python train.py --normalize_top_k=false --routed_scale=0.962 --balance_loss=0.00467 --steps=4106
Below are experts of layer 4 (counted from 0) of a mixture-of-experts language model. Rows are named router (the router's row for the expert), gate (a neuron's input weights, with its number), up (a neuron's input weights, with its number) and show model dimensions 384-511. Each number is 128 + 32 x the weight over its row's rms, rounded and kept within 0 to 255.
Before each expert's rows: "gets" lists some tokens that make up at least twice as much of what it gets as of all text. This comes from a sample of Wikipedia text that the model never trained on. Tokens count by the router's weight.

# expert 2
gets: "\n", ".", " (", " was", " ", "=="
router [121 178  81 242 126 136 177 110 129 117 141 118 122 162 113 124 122 129 139 119 141 125 123 141 185 133 140 133 103 153 120 153 147 157 141  87 194 212 143 131  52 142  94  83 112 186 142 134  98 126  65 114  60 121 237 105 192 113 125 126 128 153 195 128 176 150 126 115 132 136 145  17 152 118 117 132 167 109 108 149 164 118 136 139 127 113 144 158 101 109 126 134  75 114 177 131 106 119 124 103 150 137 119 117 101 156 135 109 100  86 111 178 131 110 122 113 148 106 122 125  88 141 150 129 153 139 179 113]
gate0 [ 69 123 178 176  73 182 169 167 111 154 194 110  98 147  99 171 129 126 120 146 138 157 121 119 132 123  76  86  98 118 158 141 128  86  83 145 108 105 136 134  89  96  57 113 137  97 165  39 135 107 174  80 141 155 137 113  99 127 119 142 119 141 154 150 150 122 163 121 116 152 138 201 139 132 159 150 173 101 103 126 152 120 135 105 125  69 163  99 162 133 104 153 155 102 160 103  82 149  89 144 147  68 177  72 117 156 183 152 135 144  96 133 135 153 153 144 137 110 155 128 104 128 102 163 133 110 117 153]
up0 [104 106  86 103 125 162  91 121 116 108 118 161 161 157 110 119 159 173  88 101 195 110 117 141 126 123 146  96 109 145 129 163 101 137 141 101 101 162 136 181 134  81  96 126 192 204 145 141 136 150 115 168 183 103 100 138 102 131 185  97 121 102 176 151 127 100 121 122 125 119 147  69 112 140 127 107 117  46 107 100 113 205 170 121 128 154 134 199  50 185 104 144 138 130 135 140  75 146  92 128 120 162  68 105 109 173 107 101 141 173 104 138  53 152 105 172 115  86  83 104 144 124 191  71 122 165 141 110]
gate1 [156  55  93 158 160 122 129 133 153 126 102 128 131  68 116 158 137 117 168 129 185 135 140 178 143 109  68 123 168 147 125 147 113 133  87 144 201  95 165 176 117 148  36 116 142 134  88 113 148 172  62 165  62 121 137 100 147  60 106 144 165  70 103 143 146 140 115 137 154 162 138 122  76 160  88  78 142 119 141 197 164 138 103 106  99 119  70 138 126 146 175  92 141 100 114 186 116 175 104  63 159 133 143 147 130 186 160 150 159 108 120 155 103 138 100  95 136 117 107 154 170 117 174 110 176 107 132  91]
up1 [122  76 132 147 125  79 131 178 187 138 141 146 138  98  94 121 126 156 148 135 148 143 130 167 130 111 106 108 139 104 173 116 138 128 134 132 199 110 146 120 151 117 104  90 124 147 145 121 106 190 100 149 108 173 155 123 180  51  96  67 120  83 147 112 124 122  96 105 145 163 146 138 109  70 108 163 128 144 130 146 156 153 178 114 114 143  67 189 138  99 103 149 156 138 124 160 189 214 155 128 130  65 126 175  63 180 130 147  60 133  34 107 119 146  81 156 118  80 125 157 123 146 163  56 204 100 158 137]
gate2 [ 70 133  92 191 136 128 135 132 152 163 150 128 139 114  67 120 150 142 102 114 147 121 130 147 155 107  84 148 118 154 145 150 141 176 135 134 112  91 176 150 123 165 156 138 112 101 146 116 125 117 166 122 108 112  80 137 125 114 124 123 149 148 100 187 102 117 154 113 129 134 113  99 136 121 131 130 127 134 101 115  64 118 190 144 137 159  91 127  91 116 146 139 163 150  83 174 154  94 126 153 162 116 183 122  94  98 146 132 117  92 162 158 102 115 157 133 152 158 120 144 155 166 111 125 151  76 119  98]
up2 [ 87  94 142 125 125  95 178 111 155 119 142 137 126 144 100 154 166 159 148 200 137 137 103 183 151 160  64 105  70 161 140 127 181 177 131  85 152 142 196 135  95  85 141 147  81 108 146 152  83 149 153 152  79 123 115 100 115  94 159 104 101 106  67 126 136 140 127  94 137 119  85  71 136 122  96 164  84 104  61 147 116  79 191  98 179 114 137  62  79  94 128 123 161 112 109 103 137  98 158 141 110 148 163 156  50  68  73 115 148  84 123 146 110  71  55 105 170 151 150 140 141 126 148 102 137  68 172 126]
gate3 [159 145 153 118 173  80 106 116 120 117 138 113 130 113 103 141 125  94  93 121 117 107  99 134 131  96 125 161 168 148 136 143  95 115 142 136 104 106  55 159 103 140 117 111 104 170 162 100 128 132  82 134  84 126 176  81 117 139 116 150 160  97 140 141 113  92 110 123 130 142  86 168 148  70 148 124  98 133 118 150  91 123 146 163 180 204 180 182 145 126 119 120  89 113 118 106 126 149  92 160 160  93 108 157  92  74 153 112 107  70 119 158 170  81 156 104 119  96 174 150 181 107 204 135 113 121 108 104]
up3 [143  90 130 136 112 102 167 128 132 119 178  87 104 137  93 137 162  73  78 111 138 189 138  73 125 111 154 155 115 155  92 172 201 107 118  82 121 155  62 107 114 151 153 102 166 122 161 164 139 162 109 109  65 138 132 133  91 118 177 162 124 149 127 160 107 117 103 125 111 155 146 133 162 105 110  51 114 158 140 109 110 140  82 142 135  82 142 136 161 191 123 115 150 168 160 165 133 119 101  90  81 160 129 189 117 110 181 141 163 135 190 116 122  85 160 202 125 121 152 140 182 119 140 100 107 133 118 128]
gate4 [145 113 107 127  87 121 155  95 102 123 189  77 138 163 166 122 180 135 117 117 149 115 142 161 121 111 152 125 114 174 138 136 136 111 125 150  93 154 119 123 139 145 124 119 131 116 105 149 147 165 114  75 122 138  92 112  94 138 109 126  72 129 144 239  60 168 184 127  84 107 109 138 166 118 183 129 162 115 119 107  45  73  84 192  85 130 158  97 162 121 143 128 114 132  98 101 119 103 167 143 111 140 137 147 126 124  95 115 119 120  50 130 164  28 157  92 107 139 138 105  92 143 143 134 125 146 111 115]
up4 [151 117 134 120 181  82 174 131 139  56 129 100  96 107 132 171 167 136 118 108 179 170 187 128 170 167 149 105  58 168  95  77 107 128 139 100  87 115  75 138  99 124 124 161 142 100 127 120 146 157 132 127 144 106 142  45 105 151 122 139  92  70 118 155  98 173 185 145 118 142 105 129 148  78 157 146 164 161 129 184 152 163 107 147  93 122 144 102  86 150 188 135 130 171 140  90 144  91 113 142 143 155 174 116 154 122 101 110 127 131 115 104 160  66 116  73 104 144 158 142 114 136 133 125  73 163 166  99]
gate5 [105 116 105 121 113 167 111 147  84  85 150 119 183 133 120 211 146 100 124 116 148 142 142 102 114 144 119 113 120 194 119 139 145 194 109 152  83 120  84 123 156 158 136  78 146 102 162 122  84 116 117 105 139 117 129 182 189 177 121 107 141 124 135 149 180  64 137 145 114 148 112  96  22 106 193 151 178 169 120 181 135  73 146 170 102  75 112 157 163 139 123 122 116 126 117 125 138 164 106 131 116 184 153 151 108 165 122 171 139 140  96 116  74 117 174 119 124 164 157 113 123  56  96 135 148 171 106 199]
up5 [174 139 161 219 107 100 115 128  90 114  58 112 166 169 130 185  93 131 157 117 139 112 163 150 156 156  62 117 166 123  49 142 161 147 138 107  71 140 164  83 144 125 152 101 121 128 119  88 114 156  91 162 117 133 124 195 112 140 128 156 124  85 104 136  90 169 143 169 159 140 133 106 175 100 134  73 129  89 131  82 105  86 110 138 113 181 159 167 148 141 112 138 160 170 142  89 166 172 183  85 131 181 163 197 128 111 101 143  93 126 120 106 121 137 170 157 172 123 156 165 135 172 168 167 103 151  99 176]
gate6 [139 102 165 130 167 122 103 188  88 153  90 126 159 122 141 103 150  97  75 131 106  21 146 134 178 151 134 131 115  83 138 154 183 108  67  72 148 113 121 110 153  98  73 103 174 111 169 223 101  83 108 146 103 134 137 140 132 123 158 175 138 114 139 164 133 101 132 121  96  83 151  93 129 159 141 163 113 140  75 161 181 129 160 106 120  62 171 118  97 110 117 142 210 150  76 189 148 140 140 129  99  56 164  76 116 176 113 134  85 102 152  80 178 136 153 141  83 103  89 166 134 136 125 106 117 152 220 196]
up6 [ 86 114  99  67 160 118 116 105 102 104 143  79 127 130  78  93 176 131 163 199 127 140 117 146 120 103 130 127 132  60 103 194  95 145  55 105 104 191 133 113 127 186  99  64 113  69  72 112 133 187 125 130 128 165 118 119 172 109 142 152 132 106 118 117 106 112  82 168  56 113  99  75 119 117 148 145  95 141 167  78 118  50  97  95 131 124  95  80 128  71  70 101 144 164  66 140 161 186 155 170 138 196 113  72 157 173  96 155  84 123  97 155 113 145 120 138 115 127 151 120 171 139 139 128 126 164 103 129]
gate7 [138 149 182 119 166 119 169  54 158  85 143 111 141 129 124 116 123 181 117  95 121 145 144 143 160 117  98 155 102 154 113 132 142 150 109 118 165 145 164 151 186 151 122 101 119 104 167  50  81 130 104 100 113 105 177 171  93 159 121 121 138 148 192 164  57 108 151 136 147 123  93  96  94 123  85 133 109 177 112  98 154 136 130 191 166 165  98 101 110 147 125 170 139 129 164 195  71 171 129  84 169  97 147 178  62 129 109 137 156 200 135 143  81  82 149  95 186  57 113 136 167 150 128 152  79  77 125  69]
up7 [134 124 158  90 138 135 161 183 156 148 108 126 130 141 130 150 102 125 124 148 127 115 151 135 159 131 174 141  92 120 124 126  82 146 151 155 114 190 116 143 143  81 104 105  72 173  81 144 142 124  66 176 161  73  83  94 195 121 156 171 116 120 134 151 178 163  74 124  82 127  71 183 138 117 127 137 152 148 132 106  90 112 128 119 110  67 125 120  83 102 141 105 120 137  69 100 145 115 115 102 153 158 184 106 201 134 132 193  56  87 125 157 163 165 137 165  86 165  93 154 135  95 124  80 169 122 166 135]
gate8 [ 85 102 144 195 127  84 117 174 139  78 147 136 105 166 122 111 113 108  60 130 106 176 137 121 136 100 130 145 176 163 188 135 103 139 135 123 146 144 153  65 125 125 149  81  90 170 135  97  47 165 116 160 165  63 140 110 175 105  71  92 122 177 115  99 165 126 151 189  76 175 153 151 120 144 155 111 145 149 123  96 114 122 114 139 154 170 102 102 146 150 143 132  55 110 108  93 117  76 138 103 166 140 170 151 153  78 144 116 152 121 166 139 126  98 115 148 115 162 115 149 119 107 141  84 135 159 158 112]
up8 [127 115 184 157 125 215 119 129 127 119 165 100  84 190 179 180 130 145 107 126 124 184 123  98 252 114  74 166 183 167 152 111 155 153 166 144 143 114 103 138 144  34 135 135 165 122 135 156 149 154 148 121  84 103  92 128  69 154 135 104 136 110  95  99 139 143 116 144 111 132 109 155 113 239 135 139 104 156 112 176 130 105 128 104  71 127 184 135 148 121 108 170  89 168 120 113 122 126  85 179 115  91 137 125 114 151 134  42 142 118 181  79 112 165 150 124 166 105 166  97 126 165 158 144 167  99 115 168]
gate9 [121 157 139 101 131  76  95 114 158 182 169 140  83 159 150  66  78  98 192 154 143 153 143 102 113 107 102 121 128  80 145 124 205 118  90 139 130 113 149 132 132 190 118 140 115 152 114 118 109 209 127 155 181  91 143 118 165 165 127 128 119  81 146  89 120 101 152 137  86 201 114 148 148 143 143  73 152 106 147 127  80 152 119 127 174 180 141  97 164 168 128 110 148 133 144  93 146 124 175 179 106 144 115 151  71 105 129 146 152 175 137 132 173  68  95 113 114 139 166 121 139 163 132 106 196  82 124 133]
up9 [118  98  89  94 162 123 153  90  92 133 111 143 116 151 192 109  72  56 184 194 112 116 214 138 166 123 118 147 158 108 174 141 107 147 139 137 135 144 138 123 131 121  67 164 146 189 101 135  93 151 157 133 120  60 116  86 143 218 155 107 142 149 152 162  69 146 156 182 102 142 113 168 132 130  95 116  91 101 154 115 166 133  84  84 173 196  67 141  98 137 130 114 180 101 131  83 179 116 110 172 169 145 135 146  53  98 136 140 130 169 148  89  97 119 125 144 114 125  99 123 121 158 137 142 123  79 185 130]
gate10 [146 134 148  87  78 140  50 134 108 130 155 144 124 177 159 136  97 129 146 129 137 140 135 177 120 127 135 102 127 104  88 140 132 122 123  95 134 164 143  85 115 142  97 167 118 112 135 166  85 100 165 117 180 190 134 144 108  99 138 138  86 162 151 175 142 203 111 119 121 128 115 173 107  81  24 143  70 172 122 104 155 130 133 151 138 105 181 133 138 140 105 160 122 112 150 137 165 108 140 138 147 126 114  97 121 183 197 130 115 130 183 139 140  90 139 192 123 116  95 133  60 155 118 128 184  81 149 137]
up10 [135 169 160 133  88  76 166 182 116 158  62 170  76  81 107 117 156 141 114 119  89 104 109  72 175 183 138 175 118 115  59  55 157 185 102  73 162 153 137 156 138 132 138  98 142 121 155 126 128 102 127 104 127 114 147 120  61 201 154 169 104  96 152 140 114 160 144 116 152 147 143 152 160 103 157 148  88 163 186 107 123 102  96  98 166  59 165  71  57 141 103  99 172 133 127 179 119  77 126 175 158 114 104 100  88 135 146 150 156 154 105 159 112 138  92  50  83 124 119  92 139  62 107 142 112  92 163 160]
gate11 [141 151 109 118 134 112  53 141 164 125 137 126 156  93 122 153 142  89 151 185 176 133  71 118 188 160 154 193 155 125 118  82 122 127 141  76 119  87 160 170 124 171 141 134 138 136 177 186 113 120 131  78 178 136  87 189 145 116 152 127 146 194 144  59 114  91 166  95 126 136 124 121 155 137  85  92 144 171 166 144 118 110 110 140 119 143 125 123 157  36 146  84 106 135 120 166 103 141 145 149 125  87 137 106 133 112 122 113 138 108 105 130 157 181 109  99 148 138 134 166 142 103  83 120 130  95 111 211]
up11 [108 117 141 175  75 118 154  94 109 176 170  91 120 148  92 102  86 161 158 116  91 125 199 102 112  62  92 112  98  66 227 135 150 123 131 158 128 138 126  97  96  95 112 166 118  82  86  48 152 144  95 158  87 138 155 101 106 138 126 152 165  90 188 180 136 209  90 151 133  99 130 116 103 126 165 156 153  88  66 138 127 142 165  89 148 139  88 139 141 160 141 169 128 139 155 110 166 145 164  91 125 114 160 166 115 132 140 151 139 133 146 128 110  71 115 116 119  72 108 110 112 114 175  91 121 144 216  82]
gate12 [142  74 167 123 122 121  95 149 134 153 187  88  97 111 105 171 138 106 161  96 120 151 119 116 134 104 108 153 101 125 127 172  72 124 125 154 149 141 121 128 136 126  79 125 149 164 175 166 123 171 208  92 151 191 137  78  94  55 147 107 128 117 136  61 108 144 105 107  73 106 206 110 115 140  76 138 132 150 158 160 159 128 176 101 172 157 209  58  61 139 106  74 140 154 145 118 143 134  75  86 116 149 142 106  84 119 126 128 197  94 144 138 157 187 108 115 126 208 129 174 183 100  87  96  64 121 151 175]
up12 [129 120 126 143 115 134 184 147 113 144 117 142 171 146 110  95  59 164 149 131 115 132 189  99 156 122 135 142 141  99 157  90 159 145 119  78  77 143 153  79  76 118 131  52 176 142  53  99  88 126 109  43  89  84 160 104 126 166 121 163 160  64 149  87 179 152 198 150 147 133  89 157 162  99 152 151 125 137 153 141 116 136 101 178 116 127 117 161 171 130 114 162 127 111 116 117 108 168 172 177 165 117 155 108  82 136 159 161 115 153 136 105 111 124 130  94 142 114  79 168 102 140 141 154 125 198 151 141]
gate13 [ 99 110 168  97 109 104 150 133 126 141 149 143 137 133 136 147 143 112 161 131 100  88  89 155 127 103 130  85  64 177  94 134 111 110 128 158  84 116  78  82 105 140 179 136 117 142 148 145 116 174 202 134  60 125 107 182 134 140 190  63 179 118 145 122  87 112 142 140 137 183 100 141 166 118  80 147  96 153 103 122  99 133 197 188 120 165 137 108  68 141 168 157 178 155 142 145 183 170 115 122 115 167 112 179 123 100  95 159  63 167 128 148 110 131  65 167 104  92 147 154 133 138  90 106 146 116 108  62]
up13 [151 122 166  35 131  92 129 166 133 166 103 149 158 123 169 138 125 173 140  48 121 158 138  72  94 103 125  54 150 122 132 109 191  91  92 114 120 104 124 162 143  82 127 166  78 157 127 108 162 129 166  95 179 114 127 129 117  38 158 116 163 171  99 179 132 155  92  86 163 141  75  96 123  89  79 116 113 135 170 107  81 134 142 138 124 131 207  79 140 138 176 124 147 158  60 156 162 157 113 105 111 143 175 174  67 118 134 165 106 136  87 111 152 162 180 166 163 184 120 105 130 101 120 108 126 151 125 102]
gate14 [157 152 129 147 104  75 110 161 107  70 156 202 133  91  34  98 144 117 120 122 125 138 143 157 113 145  95 126  97 117 109  92 165  97 123 123  82 112 100 144  94  79 131 129 116 130 128 114  80 153 116 183 100 116  94 174 162  88 114 136 122 115 144 137 201  93 127 121 136 159 185 148 123 119 104  51  64  55 120 145 133 186 108 113 115 163 107 130 111 117 160 111 159  83 182 114 177 129 149 128 159 120 102 161  89 124  94 143 101 138 135 133 109 154  92 145 127  79 108 133 145 210 133 115  76 169  80 204]
up14 [106 153 104  60 153 165 159 150 110 112  59 100 149 138 170 140 121  92  87 135 170 174 196 148 142 158 117 208 121  97 124 121 123 135  82 135 125 106 142 124 121 126 141 109 142 167 113 134 136  54 136 133 182 137 182 161 161 155 175 136 151 172 166 133 171 163 122 131  61 155 130 167 108 173 136 157  98 112  88 171 156  64 155 160  80 113 152 165 115 116  52 113 129 150 124 117 107 155 197 137 110 143 156  98 121  96 112 153 117  63 118 172 109 122 130 131 161  67 121  87  77  71  89 113 163 125 123 118]
gate15 [129 100  76 167 164 128  62 126 134  91 148  96 122  86 128 111 170 115 126  75 154 127 155 141 113  66 118 140  59 151  70 149 143 146  95  80 130 147 137  79 144 129 154 166  91 129 115 165 126 167 155  90 126 153 123  95  83 165  67  72 109 173 143  96 167 108 164 142 110 115 101 110 171 204 122 108 140 130 184 163 132 101  56 133  94 129 103 170 134 198  95 131 174  96 106  62  72 231 117  95  94 160 130 121 146  98 171 104 128 134 109 130  73 118 120 100 182  98  97 164 104 159 137 144 156 134 107 160]
up15 [ 73 110 105 140 121 122 135 159 121 155 135 198 107 100 109  97 104 152  79 163  62 170 188 127 156 149 124 177 181 141 124 161  92 180 179 102 130  98 113  79 158 154  98 169 177  97 116 207  44 129 118  93 149 168 139 141 147 102 114 146 143 128 113 140 140 116 162  84 147 146 153  63 142  58 174 126 104 186  93 148 149 110 131 101 155 152  82  64 116  89 155  96  93 201 138 194 100  79 154 156 127 116 153 103 161 121 129 133 141 190 158 111  98 189 113 169  74 139  90 129 102  92 130 152 121 109 192 147]
gate16 [150 176 104 135 157 141  97 126 147 151 141 119 137 175 125 123 142 158  69 162  96 122 136 154 135 123 125  34  74 158 147 115  81 114 118 132  80 149 117 181 123 137 174 160 135 131 138  73 144 217 159 144 160 201  82 103 155 223  89 135 123 111 113 136 124 148 129 104 139 139 134 165 176 117 171 160 128 137 100 137 145 136 122  73 133 153 141 134 105 164 121  70  76 133 138 107 124 100  91 147 114  59 121 108 107 104 113  94 154 101 152 147 129 134 121 142 144  93 154 116  67 128  88 226 201 113 119  94]
up16 [167 108 123 132 124 123 143 149  69 164 111 143  78 120  84 155  92 108  70  64 103 149 128  53 112 147 136 124 198 125  97 134 164 120 111  94 128 125 134 140 120 129 106 137 115 120  93 105 103 114 122 105 162  76 151 123  54 141 142 116 138 144 165 168 136 100 146 131 105 104 128 111 209 130  96 113 146 204 114 118  89 134 179 189 144 129 154 107 174 135 126 146  68 137 150 142 159 103 154 141 192  80  97  98 129 177 178 138 112 114  83 140 130 174 163 118 169 181  85 105 153 145 187 162 171 171 137 127]
gate17 [124 167  93 125 121 128 144 161 128 133  89 145 112  64 167 180  91 120 157 119  92 119 134 104 149 126  81  64 123 160 145 177  37 152  66 127 125  60 166 150 171  54 152 188 107 170  78 155 169 158 107  96 210 112 122 112  93 118 135 137 104 138 133 158 111 120 104 123 145 144  97 151 122 145 128 146 139 161  88 107 188 130 152 119 158 153 182 144 132 112 139 118 106  61 157 172  97 146 102 129 118 172  73  85 154 219  96 173 157  98 119 100 111 143 128 151 128 144 185  89 138  65  68 175 134 152 114 125]
up17 [ 98 151 146 158 152 154 107  96 183 101 113 127 205 129 102 152 136 127 133 190  87 120 153  86  84 123 148 117 101 102  86 148 140  74 161 141 162 190 152 141 136 190 113  77 118  69 155  91 116 103 109 132  89  98 122 137 194 126 164  98 174 100  97  78 177  94 118 117 185 124 125 141 130 187 104 117 133  96 128 147  91  65 133 139  85 138  92 126 153 146 179 134 195 134  91 136 102  89 120 157 154  94 191 163 101 139 150 139 112 167 144 104 155 163 151 142 132 127  80 107 125 150 132 120 123 120 102 134]
gate18 [166 130 145 166 186  97 115 107 190 119  85 145 200 133  98 112 147  87 147  88 158 112 161 131  72 113 157 106 118 102 193 133 116  86 152  78 141 141 136 130 135 137 160 177 110  73 189  83 125 157  85 123 197 203 114 151 136  94 126  96 163 145  71  89 156 112 106 149 137 155 149 132 117 110 184 148 179 104 103  58 103 152 164 144 134 139 116 128 114 167 171  70  87 157  98 145 183 139 171  77 204 179 188 130 149  76 150 135  92 123 141 135 107  69 106 115 140 165 134 188 127 122 111 149 182 112 113 112]
up18 [ 93 112 132 121 123 200 155 150 145 152 173 116  80 132 156  74 150 151  82 133  71 125 118 110 126 120 100 154 107 114  98  83  93 123 153 122 136 164 141  68 136 191 177 130 154 122 150 123 125 196 107 116 118  94 122 128 151 136 136 107 154 123 109  96 112 158 148 174 169 111  80 141 150  84 160 132 155 150  96  67 156  95 118 129 127 150 143 183  90 152 166 139 116 123 115  85  94 108 130  97 155 153 116 177 131 203  69 140  84 147 155 157  89 114 145 179  86 199 158 153 117 135  77  94 183  91 124 134]
gate19 [120 122  74 110 105 116 110 192 102 155 129 138 135 126 185 183 114 163 139 107 188 152 112 141 149 164 139  87  64  96 188 100 143 139  81 127 129 127 155  86 164 143 143 170 106 171 152 147 154 109 101 149  90 118 145 170  94 132  92 131 156 113 134  98 115 118 142 136 119 149 131  61  95 147  62  96 148 119 180 109 182  98 103 105 134 113 112 139 193 131 107 125 163 130  79  77 141 167 149 137 184  93 108 187  93 151 155 175 152 167 110 119  73 106  57  72 140 116 194 167 116 129 134 110 157  97 104 164]
up19 [ 89 125 140 124 101 151 143 115 124 182 107 151 163 143 178 131 103  97 174 104 138 160 108 129 134 173 163 142  50 154 191 137 137 205  91  93 135 145 143 124 122 144 137 175 163 179 182 138 152 150 115 134  89 186 113 158  95 103 108 107 130 122 114 197 125 117 150 126 118 165 167 121 152 181 133  83 122 110 128 107 164 130  62  90 162 110 156  77 125 126  63 119 102 122 132 134 117 158 150 132 147  89 148 109 129 169 121 146 162 115 130 115 110  99 121 111 102 120 168  83 102 112 183  93 174 133  71 155]
gate20 [161 128 151  88 133 107  74  96 119  96 133 108  73 133  76 120 169  91 136 129 180 101 141  85  96 138  72 148 137 101  90 106 183 144 116 133 148  91  98  68 156 127  88 109 151 166  96 136 133 104 129  68 141  58 157 134 145 150  72 133 158 117 119  67 135 198 208 140  95 128 128 135 159 180  59 178 150 115 152  83 112 171 131 143 149 178  95 120 201  91 146  86 130 151 127 115  92 184 123 118 168  99 120 187 158 136 160 139  87 128 130 142 129 110 130  61 127 161 114 152 117 145 205  93 108 117 198 131]
up20 [116  47 119 162  57 164  77 128 113  99 167  64  78 162 134 147 110  88 182 126 141 132 153 114 112 177 137 148 108 130 175 156 152 125 118 127 106 110 188 121 164 150 133 170 120 216 112 182 105 105  90 111 146  91 131 118 167 157  54 160 121 132 124 158 139 138 110 162 138  87 154 151 191 140 127 143 109 156 113 136 110 124 121  74 179 121 100 110 148 120  37 146 147 132 129 136 112 158 119 143 117 151 134 148 129 104 190  60 185 138 110 149 133 150  93 168 142 159 122 129 120 139 157  50 142  68 141 142]
gate21 [191 143 126  89 147 127 122 165 158  99 174 176 149 175 148 100 141 142 148 129 111 120 113 110 161 172 100  59 126 193  87 150  92 174  14 143  90  79 117 136  87 102  96 121 112 120 137 132 152 191 119 133 143 144  96 117  79 113 131 143 109 136  96 172 126  93 124  14 162 125 137 116 187 136  99 136 104 150  91 165 114 170 108 114 112 163 107 152 126  95 111 167  90 124 151 103 146  85 153 204 145 127 116 149 175  87 186  56 126 141 137 188 126 145 109  58 120  80  76 174 102 106  64 122 134 111  85 144]
up21 [118 107  38 126 103 106 105 155 132  88 107  94 176 118 142 160 127 166 102 113 134 117 185 120 169 129 131  69 139 168 121 109 138  80 107 173 161 131 131  95 165 102 110  93 126 144 123  83 182 129 164 185 125 124 109 139  61 152 147  61 198 113 110  82 136 157 137 148 152 114  73 110 169 128 159 135  88 166 119 152  96 128 154 144 108 101  93 165 126 130 127 171  69 121  80  89  59 181 194 184 141  95 143 124 100 129 117  88  78  99 182 115 169 130 124  83 115 117 119 160 109 122 124 122 118 100 126 150]
gate22 [137 150 111 110 100 156 122 111 143 122 164 134 109 105 108 117 101  65 121  62 119 106 123 160  72 129 125  85 105 109 110 140 103 143 133 146  82 116 135 108 158  93  68 150 161 177 137 166  94  94 131 135 144 160 194  95  88 117 136  77 149 128 148 125 138  93 152 121 168 117 172  80  67 163 132  91 166 138  77 136  86 152 129 154 165 166  88  72 120 147 103  77 141 126  85 134 132  88 139 121 143 119  90 117  54 112 189 172 115 164 114 133 113 137 124 114 125 131 119 103  70 203  91 126 150 107 173  94]
up22 [140 112 124 106 162 150 152 111 115 191 122 173 107 144 118  73 178 135 110 108 114 167 156 128 130  83 170 143 101  89 107 114 103  79 111 156 116 177 114 149 136  99  79 144 133 120  88 170 103 135 131 128 142 123 138 119  93 134  86 128 141 159 134 116  90 175 114 165  99 166  62 151 136  57 140 103 163 133 120 203 219 139 101 135 116  91 142 125  92 151 140 150 157 148 157 175 132 131 145 146  81 160  92  71 110 125 142 178 132 107 120 130 147  46  19 119 162 111 104 114 143 150 147 171 172 112 137 127]
gate23 [136 144 149 116 130 115  74 125 187 111 104 130 151 131 180  85  83 113 131 148  95 148 141 129 108 167 100  99 104  99 114 147 130 165 146 112 159  94 104 135 144 192 122 114 150 136 167 104  99 207 103  74 106 122 107 125 149 114  99  99 109 210 134 163 143 106 163 150  67 103  90 161 131 141 114 161 133 150 133 152 122 144  87 103 135 115  92 109  93  93  98 146 190 116  94 193 144 121 129 123 107 150  81 154 117 143  96  84  98 118 115  95  85 138 178 153 123 157 167 159 152  91 185 135 129 158 166 114]
up23 [116  91 137 128 110 101 196 150 101 140 117 180 116 149 134 156 184 117 114 152 182 118 138 118 179 120 146 135 152 179 167 102 100 139  76 146 125 188 150 102 110  55 117 170 143 123 116 127 157  77 159 149 125 140 119 158  94 172 138 140 123  90 131  73  98 114 104  82 198 132 139 107 139  81 130 114 143  96 161 112 142 134 175 161 111 114 147 149 186 145 162  93  82 131 165  62  86 132 129 144 170 129 154 113 191 107 125 122 148 129 150 195 174 140 127 129 172 100  74 134  79 134 109 139 146 110 109 166]
gate24 [115 143 104  69 133 146 118 186 144 135 122 111 112 118  92 121 122 156 166  93 107 124 123 123 142  78 111 172 166 107 208 139 167 161  63  89 102 105  81 173 199 149 144 113 159 105 123  69 132 153 106 172  87 116 130 110 143 155 100 120 136 127 183  92 125 158  81 122 135 127 191 148 118 148  65 121 156 118 143 141 103  90  72 144 182 102 125 114 127  77 119 133 168 142 152 178 105 152 173 142  94 161 102 166 143 211 169 161 128 180 103 105 166 116 139 144 110 119 137 116 179 157 140 143 149 196 132 164]
up24 [131  95 118 158 185 107 148 121 157 113 149 164 154 148 127 100 123  86 141 118 121 184 148 155  78 101 146 121 148  99  96  96 143 179  94 158 169  80 182 122  88  75 104 112 107 146 129  94 142 150 123 102 158 165 149 126 136  57 158 126 117 166 103 107 108 118 112 154 103 129 147 167 143 120 132 157 127  99 124 166 145 130 155 120 163 122 100 182 127 134 103 129 132 119 143 128 144 142 115  95 136 142 127 156 122  82 105  77  80 111 112 123 136 167 212  99 116 109 170 172  96  70 161 140 145 115  80 187]
gate25 [145 154 141 185 102  95 126 124 162 120  84 182 117  90 142 125  99 184 131  54 173 176 128 146 106 127 118 159 151  21  60 132 101 146 184 136 131  90 165 107 159  38 118 100 110 136 139 153 120 170  87 120 136 182 137 146 142  96 143 155  80 135  24 156 107 131 118 155 111 110 125 105 129 162 173 149  79 153 139 139 157 161 120 115 145 129 159 155  88 108  50 142 132 140 163 165 126 129 160 120  96 109 186 114 113 119 105 137 120 108 182 151 142 153  90 174 110  99 101  98 130 129 122 133 126 109 126 135]
up25 [130 133 170 125  88 159 178 131 114 125 160 138 158  97 142  39 126 123 127 135 100 132 130  69 126 216 174 133 169 126 139 110 147  83 160 150 142 127 114 121 129 168 199 165 142 117 103 146  78  35  76 125 176 129 122 109 150 114 136 104 128  88 102  93 114 173 117 178 128 119 141 159 126 122 117 180 167 124 131 103  96 166  66 152  87 163 126  76  96 170 101  79 195  97 135  82  83 104 107  83 149 137 114 127 141 100 136  68 140 142 156 125 123 142 133 170  85 176 170 101 132 144 179  86 123 150 129 138]
gate26 [180 136  92 174 194 137 106 170  60 195 122  94 127 192 105 138 126 120 219 107 140 160  56 148 142 109 190 128 112 155  95  88 161 155 144 129 198 146 195  82 187 126 168 166 113 142 157 150  62 145 144 116 105 192 154 148  80  94 103 129  98 146  89 158  89 160  96 182  99  94 128 141 142 129 148 127 114 102 106 101 214 149 158 165 169 116  83 117 139 103 143 138 106 116 146 157 131  98 131 103 121  60 127 122 123  34 145 158 109 104 140 158 202 162 137 169 156 147 133 105 126  86 140  95 155 122 144 127]
up26 [136 141 114 171 199 173 165 178 164 146 109 108 149 120  26 141  96  65 214 148 138 123 187 117 118 174 144 137 139 152  81 152 195 133 112  98  93 129 158 143 135 159 129 133 100 144 100 132 131 157 149 129  93 161 148 109  65 122  92 110 107  87 116 204 117  86 143 108 137 106 188  89  30 108 134 113 173  77 132 138 203 173 147  99 140 146 119 103 125  54  86  81 117  82 113 128 102 113 119 145 134 116  95 200 132 119 134 142 128 134  87 121 190 117  82 125 181 107 133 149  97 121 135 130 173  99  98 122]